Experts of a small language model: 4 picks a token.
Below are experts of layer 7 (counted from 0) of a mixture-of-experts language model. Rows are named router (the router's row for the expert), gate (a neuron's input weights, with its number), up (a neuron's input weights, with its number) and show model dimensions 0-255. Each number is 128 + 32 x the weight over its row's rms, rounded and kept within 0 to 255.
Before each expert's rows: a language model's description of what the expert responds to. This comes from a sample of Wikipedia text that the model never trained on.

# expert 3
What it handles: Verbs after nouns
router [130 112  83 122 146 124 108 126 133  95 133 136 163 168  81 133 188 134 135 120 128 141  18 114 145 138 114  68 113 155 144 136 108  98  85 154 154 136 133 134 114 102 152 138 102 135 137 113  92 142  70 113 169 224 161 138 148 139  54 121  83 130 135 121 140 160 135  91 120 127 109  66 109 116 134 142 156 139 142  63 137 119 106 141 182 109 147 106 144 115  76  81 109 135 122 147 143  68 127 180 151 126 169 148 134  97 200 120 186 127 119  97 100  64 159 111 145  97 154 172 130 142 136  92 102  65 122  85  83 154  83 146 118 124  76 177 106  74 111 108 176  98 142 104  93 106 155 151 123 157 169  99 122 188 147 148 116 122  71  94 134 178 115 109 114 112 159  92 122 116 145  91  80 176 121  79 112 133 108 133  98 140  83 133 156 200 132 195 131 155 186 156 103 129 115 120 103 201 135 122 108 112 114 139 140 125  23 112 123 168  94  88 105 117 160 143 100 176  77 197  67 150 176 173 124 114 122 153  78 108 139 116 135  96 119 151 104 125 135 124 142 157 164 138 142 113 134  73  82 140 148 155  76 163 165  66]
gate1 [109  73 124 111 145 156 122 132 162 124 152 153  92 155  82 147 141 108 117 138  93  94 145 139 126 157 151 136 146 129 108 141 142 142 141 133 208  90 137  59 120 139  77 148 109 182 124 141 118  73 105 107  93 164 113 169 104 120 166  78  97  78  74 152 104 102 119  83  97 105 188 135 182  14  99 155 128 132 110 149  87 139 115 122 151  96 156 196 123 159 101 160  96 100 190 127 138 209 114 112 143  94 137 187 137  72 156 112 177 145  75 101 109 106 142 119 141  94 132 111 166 168 103 126 212 109 136 134 121 171 100 135 100 164 127  99 203  99 167 103 133 165  94 124  83 152 162 161 143 165 121  86 111 140 122 152 131 106 127 116 110 100 143  95 141 137 134 106 122 106 111 157 145 191 109 115 131  91 112  69 105 114 136 101  96 154 127 145 112 166 169 118 170 129 190 107 134 140  64 181  92  76 134 113 125 146  76 104  93 112 165 160 127 136 127  93 194 194 108 100  86 131  90 112 131 129 114 103 122  62 163 146 175  76 126  90  85  97 103 134 157  97 214 109 131  90 116 115 127  85  97 150 136 126 106  64]
up1 [131 214 222 165 106  83  69 148 116 155 112  55 157 139 140 121  92 142 150  93 192  99 128 131 148 139 111 138 147 152 170 183  85  97 120 128 155  96 116 172 165 133 139 113 150 143 129  95 104 168 146 147 155  69 101 101  86 148  90 158 169 127 137 155 157 139 104 161 197  92  94 110  98 174 144 117 121 140 119 122 111 107  71 147 107 156 108 127 122 127 171 124 130 167  93 149 171 115 116 129 182 110  94  88 108 123  71 130 119 141 144 183 149 151  83 182 142 161 119 130 158 113 208 134  74 137 147 152 122 130 143 167 106 135 109 187  75 175 127 119 103 122 125  83  70 122 123 115 150 103 129 138 163 133 103  51 129  95 107 147 133 123 155 157 175 145 134 137 153 134 118 141 107  93 151 185 156 162 162 142 129 143 116 181 146  80 140  86  69 124  72 134 124 132 117 148 117 124 130 174 116 139  81 179 142 154 185 109 167 136 119  86 153 157 117 108  68 136 129 100 177 169 174 111  95  91 144 124  94 132 117  64  28 164 160 178 180 109  82 177 121 128  55 119 121 116 139 199 145 139 132 149  70 120 146 124]
gate2 [129 140 117 141  69 179  99 148  87  80 108 147 199 134 116 111 166  72 131  86 131 146 124 151 156  97 128 164 116 143 124  70  79 107 170 193 151 129 153 109  94 128  69  91 153 148 135 102 107 144 129 109  69 145  85 154 108 115  91 200  90  47  82 122 140 171 106 153  82 142 104 130  74  69 171 136 116  93 113 132 162  68 125 175 109 105 126 114 176  99 137  98  88 132 107 111  96 107 116 135 117 137 131 100  82 157 144 128  97 104  79 161 139 137 164 140 123 139 169 164 161 128 135 188 185 159  69 144 112 157 177 167 151  64 125 146 144 144 109 126 130 158 105 141 132 116 142 105 219 144 124  93 140 141 121  82 123 118 177 133 156  89 139 143 152 173 197 107  83 165 127 108 187 138 134 104  94 123 137  88 176 103  85 124 122 188 132 118 178  93 144 174 134 121 153 154  86 151 176 102 147 142  84 115 128 135 140 144  73 111 142 141 131 162  76 149 192 114 149 153 105 182 144 141 136 121 194 120 161  96 215  92 175 131 161 122 203 165  89 115 137 135 103 115 117 134  94 126  86  83 133 165  99 147 107 102]
up2 [ 76 139 116  92 137 113 153 138 183 116 187  59 127 174 123 111  65 107  96  89 149  98 171 145 123 130 100 182 166  97 123 110 104 134 145 145 133  76 105 100 107 192  65  71 141 138 107 148 134 115 162 134  98 117 139 139  85  91 115 136 202 143 134 137 139 106 162 103 118 170 121 141 191  48  96 148 139  87 134 139  83  53 148 122 137 156 127 109 130 126 110 163  71 108 142 121 126 137  59 100 179 147  92 128  80 113 129 196 149 107 126  83 190 157 206 205 150  97 132 147 126 125  96 161 136 133 111 137 128 142  56 152 116 171 200 145  84 134 154  99 138 115 119 131 123 121 138  63  83 167  42 100 105  99 139 173  91 130  69 100  81 153 124 154 125 149 148  69 162 114 114 219 165 156 150 110 144  78 118 137 135 128 125 101 132 136 144 127 142 124 162 100 145 175  99 139 155 120 114 149 153 143 142  93 126 163 128 135  89 122 145 112 151 171 154 153  68 149 127 141  71  55 108 151 128  84 134 128 142 116 112 141 182 104 114 150 112 139 123 178 157  87 135 119 130 159 112 113 139 196  96 108 160  68 123 144]
gate3 [133 168 183  77  95 140 156 143 137 112 141 161 115  93 120 151 168 107 105 114 114 106 113 172 129 128 100 129 127 130 145 121 134 165  97 123 128 100 154 129 169 127 110  92 159 215 182 179 125 148  90  90 122 109  92 104 118 163  76 118 133 168 114 100  94 127 140 119 145  92 117  89 164  89 107 100 111 110 143 164 151 109 159  60  96 120 111 146 170 128  88 132 234 122 116 106 181 132  59  93 196 114 200 157 173 113 132 129 129 121 175 121 114 124 100  67 125 119 132 157 100 153 105 142 159 127 132 107 133 106 147 187 140  49  97 144  75 204 135 123 116 112 110 139 133 129 138 162  93 129 138 122 173 186  77 148 179 159  95 106  68 119 162  94 128 109 115  76 120  37 122 114 105 192  72 121 113 145 190  91 125 118 111 113 158  99 169 154  98 129 205 153  45  75 124 111 146  99 138 134 124  77 155 103  69 189 140 132 162  87  98 143 148 153 176 147 179 157 115 142 115  84 144  95 154 134 150 115  88 170 176  87 122 124  96 122 146 113 122  81 114 136 124 146 130 129 160 104 124  84 170 113 144 132 182 145]
up3 [141 114 172 195 114 180  88  73 129  41 188  93 140 100 121 122 184  68 137  60 143 148 161 147  85  94 137 143 127 112 126 140 150 104 182 105 165  84 159 176  85  87 119 107 140  94 101 103 124 100 135 118 127  95  33 171  58 107 166 152 139  99  84 153 163 136  84 107 117 176 108 177  95 168 119  90 131 119  89 121 145 103 126 158  98 175  88 104 154  72 123 134 109 146 190 127 159 126  96 128 154 181  83 103 139 125  76 102  93 143 108 109 151 136 151 143 156 135 147  98 157  71 161  93 141  79  93 134 111 168 140 129  66 172 101 115 144 107 115 141  96 101 131 150 143 165 133 122 171 135  94 133  44 138 100  83 130 158 155 131 189 166 163  93 107 142 134 188 131 165 120 132 135 123 140 199 129  74  78 142 159 115  76 134 134  80 128  92 133 165 140 133 158 120 168  96 132 140 163 200 138 144 132 143 148 129 118 103 182 148 105 123  88 162 128 110  87 114 170  52 122 142 155  94 146  84  92 126 114 105  75 145 101 120 112 146 160 115 149 159 108 112 100  95 105 148  99 111 133 107 116 194 115 136  85 180]
gate4 [137  96  77 149 128 115 175 144  52  96 110 108 159 142 131 146 123 140  93 119 111 130  99 158  71 183  99 122 131 110 127 157  99 150  83 138 145 173 147  81 144  59 132 163 162 162 144 137 108 118  58 108 195 119  80 163 178 135 158 200  88 143 139 143 109 125 186  88 162 119 115 121 161 126  83 142 179 183 113 107 127 136 104 125 123 125 189 134 126 112 125 100 101 114  93 124 124 142  69 129 164 135  88 163 177 114 148 103 169 139 149 142  88  71 137  78 147  55 111  92 107 121 132  63 103 151 130 134 135 175 142  89 154 104  74 185 136 134 159 136 139 237  86 122  99 129 105 127  97 208 125 109 123  97 107  97 122 144 143 122 111  91 164 117 112  97 168 120 115 107 128 112 120 158 120 185 156 112 100 104 138 109 103 136 125 184 162 140 151  93 144 125 165 100 140 128 142 119 141  84  94 124 101 126 171  72 103 156 176 147  83 145 110 212 104 120 154 114  99  86 130 112 133 125 122 106  95 118 147 140  91  83  85 126  99  41 144 170 135 122 148 104 156  90  23 120 164 130 130 102 105 120 119 177 193  71]
up4 [119  90  92 120 124 121 109 118  94  69 149 147 153 140 156 146 139 108 108  63 148  88 139 141 103  88 115 130 138  95 133 109 167 154  98 121 129 125 156  95 118 157 141 130 125  91 117 159  73  94 148 112 143  79 132  84 114 151 139  91 107 132 144 139 161 107 138 135 142  97 134 103  81 115 215 149 188  95 130 147 158 104 154 186 164 164  56 100 138 121 107  71  64 121 122 138 115 122 136 130  93 107 128 177 169 109 130 110 102 109 108  87 183 215  73 126 144 103 104  89 121 173 156  84  55  46 197 106 146 154 108  94 111 144 163 176 100  83 120  90 124 136 121 159 125  39 115  76 108 130 156 127  95 101 115  98 162 134  77  91 102 137 166  93  65  97  84 156 132 130 152  99  81 160 107 154 120  95 140 121 122 115 132  91 203 132 139 171 158  91 158 128 108 115 126 162  92 118 187 116 140 174 167 157 119 148 124 134  91 123  83 200 147 113 110 177 183 114 123 180 120 121 184 203 143 170 150  72 100 145 165  94  97 151 190 133 111  90 137 132 111 116 146 112  96 127  86 145 114  93 157  77 112 172 118 119]
gate5 [116 150 145 148 116 139 146 113  83  73 135 121 190  65 133  60 160 109 124 137 133 152 109 134 151 162 108  94 130 136  72 153 146 104 124 193 163 111  92 177 100 124  86 144 152  94 109  87 129 159  91  95 120 133 149 148 129 132 137  99 109 138 129 186 140 198 122  99 144 141 153 119  83  96 117 110 119 147 161  46 188 139 111 164 143  99  55 137 130 139 167 129 144 137 178 163  96  80 152  96  83 188 110 129 110 127 145  72 128 114 132 118 153 137 186 130 150 101  74 137  95 131 161 130 120 124 126  99 106 178 127 135 138 129 124 101 138  94 140 146 166 135 119 158 163 100 184 145 193 202 155  65  81 139 109 171  77 168 161 180 137  92 153 122 114  75 115 152 153 110 199  93  43 179 140 132 160 141  75 140 178  43 146 129 137 172 120 136 128 151 105  74 120 114 109 120 177  77  88  79 128 177 104 120 104  85 124 149 126 112 116 123 130 148 168 147 134 168  97  71 100 148 130  82  87  84 135 159 129  91 152 102 156  76 165 109  92 119 109 137 129 125 100 105 108  85  49 197 109 111 104 177 131 128 136 102]
up5 [ 98 108 110 109 219 152 150 148 153 116 111 126 127 149 141 136 157 158 103 168 120 190  65 145 141 133  79 146 113 125 160 121 136 157 168 143 150 161 140  95 101 139 126 136 147 138 183 126  93 169 121 138 187 102  69  45 133  59  95 152  69 110 141 122 102 147 178 130  82 111 143 134 113 162 141 187 146  90  85 151  99 108 125 116  87 187 159 136  58 125 223 169 154 127 161  62 137  94 141  96 106 112 145  94 121 134 170  99  82 142 136 128  92 166 124 108 140 132 152 183 157 149 156 151 155 103 108 110 195  78 147  97 115 120 113 125 140 107 124 170 177 163 101 133 146 120  73 179 120  99 134 123 120 151 135 153 153 153 116 162 170 148 115 106 193 172 112 158 146 183  90  83 127  28 115 132  93 129 136 105 161 115 100 149 107  92 109  99 136 104 128 146 146 151 146 134  95 199 123 133  99 135 147 171 154  70 205  74 150 122 118 134 135 131  93 162  76  89 129 104 159  94 121 118 145 100 129 161  92 188 107 146  87 164 104 170 150 123  99 117  95 136 139 113 116 147 179  89 125 123  96 125  54  66  81 130]
gate6 [ 92 183 136 145 114 186 173 153 153  94 201 110 131 141 147  78 149 123 156 134  93 132 112 198 144 108 171  94 128 121 131 180 144 136 147 126 134 143  94 129  52 128 120 103  77 131 134 179 160 104 114 104  93 145 121 183 182 128 141 157 130 110 124 136 152 106 101 155 134  86  57 186 136 102 138 175  51 150 144  82 163 156 117 131  98 139 114 153  96 134 155 145 155 132 129 109 144 100 126 169  92 147 126 190  89 138 112 119 129 139 123 120  46 124  96 149 105 101  77 135  95 124 141 215 156 183 113 120 144 177 154 104 115 116 175 124 155 143  71 150 154 110 130 141  93 114  76 132 131 146 121 120  98  92 156  95 103 115 162 100 107 125 107 119  81 112 137 169 161 148 116  94 101 199  62  81 116 167 182 138 127  51 134 100 107 117 127 118 118 135  71 149 103 147 113 122 128  91 146  95 131  89 101 136 127  97 143 116  63 101 112 147 136 135 168 117 144 141  85 157  61 203 110 110 148 119 174 151 143 130 143 114 101 153  88 115 121 147 103 175 186 135 123 158 138 119 186 176  50 149  51 154 235 116 121 154]
up6 [117 108 164 173 143 123 149 146  99 181 168 180  65  97 102 162 142 153 104 119 154 105 129 151 116 104  85 167 115 114 115 148  83 143 131  51 144 218  89 150 159 173 110 155 116 144  65 189 121 179 113 167 153 123 149 114 122 114  89 108 106 117 129 130 158  59 107  73 113 174 165 130  79 112  69 211 205 142 159 104  97  62 111 140 136 144 117 140 125 125 101  82 162 112 139 159 140 165 150  85 109  95 118 103 155 146 169 139 167 137 143 136 118 153 101 156 152 169 143 143 103 111  95  73  91  81 171 104 117 141 112 111 187 132  62 108 106 104 145 123 109 165 179  99 120 151 185 150 154 166 151 183 102 151 139  90 159 153 123 124 132  93 151 149 148  95 140 102 140 149  96 115  77 145 186 106 138 116  79 171 125 126 116 106 136  92 127 182 151 129 206  78  94 116 105 104 128 156 148 133  88 135  58 144 142 165  89 204 139 183 142 146 133 127 148  92 152 190  83 167 111 128  49 149 111 179 120 115 123 128 164 156 109 148 146  92 104 102 144 140 139 141 149 147 102 176 152 142 108 116 121  91  76 180 155 116]
gate7 [109 226 123 172 106  59 112 112 148 138 149 119 110 103 148 162 157 145 119 181 118 147 130 108 147  83 125 138  87 131 155 104 140  98 158 154 134 135 108 169 110 130 119 150 115  94 137 157 116 156 150 115 141 176 131 129 106 132  76 146 155 116 147 114 126 112 132 150 147 185 146  62 145 153 143 151 150 106 158 100 154  88 137  55 127 133 135  79 165 115 132  96 158 142 116 139 195 145  92 185 216  97 139 117 102 173 155 155 164 176  49 119 127 132 150 163 144 148 145 100 112 167 126 125 150 109 196 192 102 133  74 156 144 125  73 158 138 112 144 117 111  94 167 128 127 149 120 163 129 131 134 193 201 133 171 139 111  98 156 124 152 155 119 137  94 177 113  66 130 121 100 134 107 191 216 161  63  92  68 138 171 111 140  54 169 165 177  99 119 144 102 156 108  95 139 150 140 111 186 127  96 122 136 126  92 104 110 153 108 125 152 181 101 138 158 103 109 126 102 119 112 170  95 134 118 112 179  64 116 148 108  86 151  70  96  86 124 183 158 132 115 141  76 136 183 176 143 155  76 136 102 201 136 137  62 128]
up7 [ 75  77 140 108 131  61  76 121  75 167 155 130 136 144  98  84 139  79 129  99 117 134  73 132 133 133 128 154 151 186 117 146 158 116 171 110  50 153 124 155  96  85 112 110 126 109 125 121 136 115 137 115  78 150 182 114 134 131 133  82 175 130 100 141  79 122 127 124 118  72 193 103 148 103  84  54 138 107 115 132  95  96  88 166 129  95 134 110  84 161  91 119  52 106 132 132 121 160 216 145 159 127 126 109 195 157 108 119 148 112 128 167 151 158 140 170  91 151 130 152  46  93 167 137 118 193 133 134 113 146 125 170 125  85 196 121  49 139 115  90 127  67 141 109 142 125 105 132 125 204  96  91 123 140 139  33 148 158  79 143 133  98  86 164 189 139 164 145 132  93 140 153 167  63 138  65 135 123 156  85 151 196  87 127 139 158 102 104 153  94 156 109 147 115  92 133 109 118 111 122 141 134 112  77 159  95 160 119 130  67 143 118 169 136 135 165 151 143 150 164 125 134  51  82 189 152 103  97 158 102 105 174 172 128 121 150 152 120 152 125  98 173 140 167 151 140 126 139 116 120 141 114 168 130 138 117]
gate8 [ 69 140 110 100  89 127 122 148 123  95 117  78 182 144 157 127 199  61 117 108 110  85 136 115 166  85  88 137  93 124 145 172  94 108  83 139 149 138 148 129  84 116 104 149  98 160 146 112 131 116  94 104 108 136 122 170 128 142 106 184 119 183 132 148 100 121 170 153 154 148 164 131 129 116 137  59 126 165 200 119 120 142  66  88 127  82 134 134 163 164  77  96 128  99 108 149 181 146 113 147 103 143 192 120 146  80  97 147 137 114  94 156 111  85 140  88 163 128 119 112 136 107  41  75 121  89 107 128 166  80 103 152 141 174 119 138 113 129 159 107 125  81 104 145 128  92 131 190  70 173 124 111 130 121 131 153 109 120 165  75 134  96 137 178 108 157 160 121  34 137 110 109 120 135 150 117 122  89 127  79 120 114 115 151  87 194 150 155 150 193 160  92  83 203 138 138  96 103 129 118 105 117  69 178 125 131  94 156 145  52  98 127 129 133  97 151 169 138 104 168  90 143 139 155 132 107 117  81 131 106 177 152 168  62  87  99 164 147 204  72 106 144 104  96 119 131 183 199  90 167 148 170 121 140 125 165]
up8 [141 162 150 141  96  65 144 117 107 107 160 168  89  92 114 188 135 124  79 164 108  91 140 147 132 126 100  97  97 160 115 169  78  74 113 142 167 125 132 134 100  98 133 195 152  92 180  97 131 139  47 138  75 151 107 170  95 142 124 158 112 123  71  93  92  65 115 160  80 125 121 131 158  96  77 106  95 147 180 101 145 111 111  97 145 142 106 163 158 156 124 113 188 137 136 175 138 178 106 161 140  44 127 148  76 106  86 149 162 172  81 159 112 143 133 120 183 157 115 123 149 135  95 137 114 142 114 116  97 114 142 111 173 133 160 139 125 138  81  65  81  88  92 153 104 116 131 139 114 132 155 153 139 127 139  89 160  94 142  78  90 167 114 173 100 154  98  96 136 200 126 189 163 123 101 109 122  60 141 101 109  97 120 126 200 208 110  72 178 105 165 156 115 176 132  70  77 126 117 136  83 134  49 147 132 175 150 119 113 119 146 119 174 133 140 148 132 180 106 116 151 102 109 213 119  94 131 112 114 124 178 134 144  88 161 104 179 150 127 147 122  88 108 125  69 151 148 134  93 153 150 192 126 149 118 125]
gate9 [ 83 104  87 142 174  83 148 100 115 196 147 100 110 205 112 155 146 108  63  60  84 149 116 151 148 107 113 169 111 113 156 106 159 115 116 161 132 128 176 119 153 146 141 149 206 138 122 100 114  71  94 188 149 132 109 154 142 124 147 148 119 163 138 137 180 150 139  99 127 130  88 101  93 129  84 161 182  23 148 129 108 143  53 156 191 134 168 151 159 128 147 138  89  91 136 112 145 108 150  81 166 107 141 179 120 101 107 113 120 105 143 100 100  13 173 165 144 106 121 139 150 119  78 103 137 140  84 120 121 164  95 146 106 123 120 153 161 169 166 133  91 156  99 153 122  88 111 111  85 171 108 173  66 135 116 132 119 154 189 147 135 106 139 129 129 177 182 147 106 122 109  98  98 174 134  96  92  98 131 132 166 169 211 172 117 189 146  62 151 109 140 157 148 109 164 118  86 121 194 113 160 136 113 154  92 149 123 143 132 149 113 208  78 164 150 125 120 103 108 125 127 165 112 187 169 130 126 101 119 158 152 152 121 149  96  82 126 139 147 151 144 143 140 126  98 116 145 153  81 123 152 148 106 119 162  52]
up9 [148 102  66 128 155 100 121 131 133 171  83 201 142  56 137 107 128  56 181 161 153 208 127 140 112 115 120 133 154 132 167 133 159  94  90 129 117 130 212 147 104 117  95 120 172 103 149 116 189 144 146  80 110 119  82 149 131  79  80 159  88 124 136 139 150 128 146 131  41 143 129 161 130 128 115 146 100 140 149 160 138 130 125  73  72 108 125 130 121  71 125 150 149  87 132 124  99 117  85 151 121 140 157 129 103 118 164 142 164 142 144 123 119 111 101 142 124  75 152 130 137  84 109 186 145  86 119  87 160 151 154 126 127 146 209 108 192 114 146 152 123 135  95 170 139  83 116 178 120 128  95 111 150 137 118 170 176  93 158 137 148 158 140 157 141 114 172 172 162  91 126 194  46 150  99  93 110 151  91 140 102 168 102  82 136 124 155 190 169  88 119 166 172 172 132 131 141 119  96 100 202 125 184 168 151 153 132 118 141 122  89 104 113 165 142 141 107  94  65 156 120  88 177  60  80 166 114 129 155 197  98 129 101 191  80 147  90 140 148 120 171 115 104 117 150 115 177  83 136 104  95 157 146  98 101  87]
gate10 [152 129 163  86 138 110 136 196 134 159 164 147 117 152 119 139 136  98 197  90 178 120 178 119 116 134 161 150 191 137 173 111 109 149  87 149 118 106 113 145 174 136 192  67 170 101  50  99 154  24 166 106 150 152  88 140 159 144 227 119 134 153 109 191 131 189 118  73 141 134 106 120 126 123  89 151  91 102 120 162 118  97 101 179 114  90 181 150 158 164 163 153 178 113 147 146 137  65 133 122 170  98  81 118 115  66 137 127 183 117 100 121 103 132 127  91 105 144  84 156 151 157 151 137  75  81  89  84 109 148 131 130 133 164  94 165 157 159 154 127  75  95 113 124  80 130  98 136 156 116 144 125 122 121 143 165 162 153 112 133  95 125 141  96 174 108 136  60 100  89  96 126  64 214  90  83  99 103 105 149 118 167 121 109 160 165 150 144  92 109 162 146 139 123  79 126 123 120  85  90 154  85 114 105 146 129 100 156 143 113 151 157  67 141 111 132 104 166  71 142 133 162  81 182 108 145 157 124 100 149 101  45 175 122 137 167 110 114 147 106 145 158 163 110 151 118 145 116 106 100 116 180 154 123 139 125]
up10 [163  55 141 144 103 140 118 136 131 201 114 127 136 122 101 120 110  95 158 120 141  50 127 176  94 121 178 133 128 117 154 144 100 101 120 137 105 101 162  98 116 221 162 135  76  83  74 122  91 109 158 143 143 114 152 114 125 152 121 119  83  85 162 157 118 139  57  77 103 132 165 106 141 140 147 134 137 129 117  77 142 106  79  99  51 148 128 113 101  98 160 146 146 117 165 136 147  82  91 139 118 126 123 124 133 116 149 135 143 107 155 117 145 152 152  48 163 164 128 127 111 106  96 181 176 143 117 123  92 129 162 133  78 187  87 136 127 132 103  72 130 149 176 125 152  66 170 156  88 125 129 117  82 182 113 102 123 180 114 104  85 134 100 130 117 142 140  83  97 128 132 113 146 103 109  98 155  34 127 179 161 148 141 133 133  98 157 128 125 170 136  91 142 123 172 163 143  93 111  64 141 128 203 149 141 137 124 141 124 146 109 108 100  58 161 126 145 143 117 198  81 132 142 105  62 141 131 129 121  71 172 130  75 188  88  85  51 104  98 156 127 117 111 137  76  88 117 166 153 195  65 128 160 202 109 151]
gate11 [100 138 105 139 158 219 134 111 154 127 148 120  91 142 100 137 101 102 148 135  93 161 104 131 111 114 159  77 148 125 128 120 171 140 135 144 142 168 166 144 110 160 107 130 150 110 142  93  88 117  75 109 149 142 137  96  96 107 177 125 116 150 163 141  47 154 171 122 167 138 157 146 203  88  75 134 120 155 191  83 148 141 170 122 114  86  46 103 104 116 123  99 152 164 166 109 103 110 133 139 194 163 142  64  38 109 185 100 144 140 121  65 115 130  93 131 138  91  83 150 102 132  95 139 109  99 136 160  82 123 149 121 155 103  98  85 105 167 138  94 172 101 143  67 106 127 150 150  59  97 142 134 158 117 111 154 168 141 141 111 155 197  72  65 103 112 140 100 112 123 104  88 175 153 145 161 123 177 108 171  90 207 127 151 164 146 132 144 191 135 151 171 119  97  97 132 127  88 137 166 115 108 162  61 123 141  82  37 118 174  98 125 123  80 132 121 131 135 136 122  85 147 147 114 113  93 152 110  98  97 136 159 170  94 142 164 132  84 109 147 134 112 102  88 120 181 168  73 113 107  63 155 102 147 118 183]
up11 [ 96  79 161 155 131  47 102 109  73 150 122 113 131  41 143  87 144 109 116 106 109 111 124 115 136  85 128 144 148 172  98  84 110 127  93 140 174 158 108 103 132 110 138  89 144 118 125 148  94 148 166 144 149  63 154 128 135 123 125 105 125 169  81 128 153 182 177 143 136 143 140  76 105 179 196 118  96  86  87 177  79 112 125 184 101 160 141 121 117  77 124 182  71  98 147 147 139 130 156  67  86 104 119 187 139 102 145 123 126  73 124 171 163 184 150 119 140 160 114  66 111  87 155 104  53 124 108 117 177  80 125 170 147 148 141 170 124 124 154 123 103  78 169 111 117  98  82 124 145  79 148 113 170  76 148  85 109  87 135 110 134  79 121 102 120 120 142 176 163 177 135 134 173 144 118 111 140 123 139 117 156 155  81 108 105 143 158 152  89 165 138 168 146 152 126  90 164  62 114 145  98 156 139 144  87 107 109 155 174  80 149 128 146 127 138 133 167 115 140  70 122 123 129 175 152 167 120 181 176 190 115 108 132 218 127  71 144 160 132 126 117 150 102 183 144  81  88 138 189 194  88  97  96 101  98 124]
gate12 [156  97 126 127 143  88 153 135 113 135 118 123  79 174 140  62 127  77 125 117 137 115 136 112 122 138 137  87 143 141  58  85  98 135 173 193 114 147 120 106  70 156 149 108 126  77 141 140  86 111 155 108 135 182 131 130 159  78 132 120  71 209 122 151 119 223  87 135 105  96  95  93  39 115  61 109 141  71 162  85 112 143 138 112  85 143 130 135 164 146 103 106 104  86 163 111 111  62 138 130 167 148 121 105 143 100 125 122  98 120 194 130 118 131 119  77 186 109  80 150 142 110 163 178  97  93 158 172 102 112 170  84  84  95 106 132 166 124 110 157 140 154 113 157  90 175 122 136 157 120 173 155 167 142 165 111 145 138 119 111 124 116 100 131 171 159  93 144 114 163 160  96 134 130  99  86  76  67  93 135 133 106 101 147 102 135 182 113  74 125 148 116 137 102 117 138  89 227 148  89 108 133 136 185 139 149 105 125 111 148 193 184  80 100 128 155 157 130 159 141 100  75 121 115 207 143 168 179  91 114 151 142 143  84 197 143  92 117 106 175 136 156 163  99 127 125 173 159 124  97  92 157  99 110 117 100]
up12 [203 156 184 122 114 113  89 117 140 199 143  84 124 127 149 138 176 182 197 125  67 166 137 109 150 141 133 144 172 129 141 153 156 143 123 140 187 138 125 141 178 160  99 157 159 151 100 143  91 128 142 184  74 128  86 140 165  83 133 234 160 153 153  82 131  87 198 128 117 128 101 147 175 162  85 102 125 153 125  56 128 165 135 216  83 136 162 168 141 120 153 143 121 136  72 132 138 101  76  85 157 128 100 132 138 107 109 140 103 150  90 156 146 109 139 132 146 112 129  57 139 107  91 165 140 155  93 150 165 123 122  96  90  96 167 143 158  91 141 135 121 161 113  67 113 130  89 128 161 130 123  80 127  73 147  78 165 149 114 139  68 129 159 184 149 139 120 199 137 131 162  94 165 120 110 122 148 167 220 141 194 156 112 148 115  74 134 158 106 164 115 121 102 111 118 142 131 114 102 133 130 115 137 173 109 111 151 114 163 116 163  89 100 153 150 146  85 141  88 116 115 131 111  72 122 142 117 191 128 142  79 126  66 148 184 136 150 140 114  58 167 148 160 194 155 115 127 148 129 123 146 125  78  95 102 124]
gate13 [127 122 155 152 132 147 150 138 170 120 100  94 165 144 116 107 152 115 113  78 130 170  39 100  67  97 129 124 138 110  94 148 117 224 133 157 153 126 169  63 136  98 142  97  93 195 152 136 133  98  98 124  76 168 139 246 132 141  71 126 112 135 119 140 102 161 152 118  74 116  94 118  76 105 139 102  71 121 128 170 153 135 120 147 127  77 149 163 120 131 113 130 177 152 189 139 177 102 116 100 126 126 154  90 148 150 158 132 133 126 118 124  88 109 115  76 144  93 131 143 134 136 141 184 128 174 109 134 118 168  91 144  78  93  67 161 144 159 149  90 114 161  89 114 123 115 138 147 200 118 127  72 199 115 111 159  97 129 151  79 115 157 146 170 149 167 145 134 120 129  87 121 123 125  79 115 143 162 111  99  80 166 135 156 150 146 199 110  78  57 153 169 154 138 146  78 147 103 139 107 128 119 137  90 128 192 105 145 149  90  97 183 142 161 150 161 177 156 127 110  99 105 123 140  87  86 103 177  77 129 164 104 140 112 148  77 100 126  88  90 173 154 168  93  79  43 137 122 134  80 168 153 144 150 154 136]
up13 [117  98 122 108  76 130  76 167 123 127 141 187 108 135 153 202 172 118 116 122 116 142 168 181 143 156  93 163 150 140 108 173 116  71 104 123 108 181  86 131  98 133 146 177 151  95 145 151 125  94 173 174 128 139 119 173 119  96 131 195 156 141 143 123 137  39 140 152  96 212 185 159 153  81 146 164 161  94 133 125  86 144 121 164 103 101 115 215  97 134 151 165 130 133 166  93 168 113  43 137 106 106 130 156 167  77 127 114 149 101 120 115 131 129  92 122 106 132 190  61 139 143 141 108 193 149 136 157  60 132 166 181 117  76 140 175 109 120 131 180 142  99 143 158 108 130 108 110 128 148 132 139 124  93  93  83 136 100 149 108 112 154 110 186 179 140  97 125 145 104 134 138 144  73 174 115 134 109 137 123 135 144 138 165 165 126  80 106 162 112 155 140  42 116 154 154 133 184 110 145  72  65 135 122 128 153 129 129 166 114 134 157 138 110  69 148 104 128 148 170 137 140 118  91 175 155 184 113 138 129  75 139  90  77  78 135  85 120 160  85 105 158 125 154 171 175  61 168 105 150 104 166 100 107 161 156]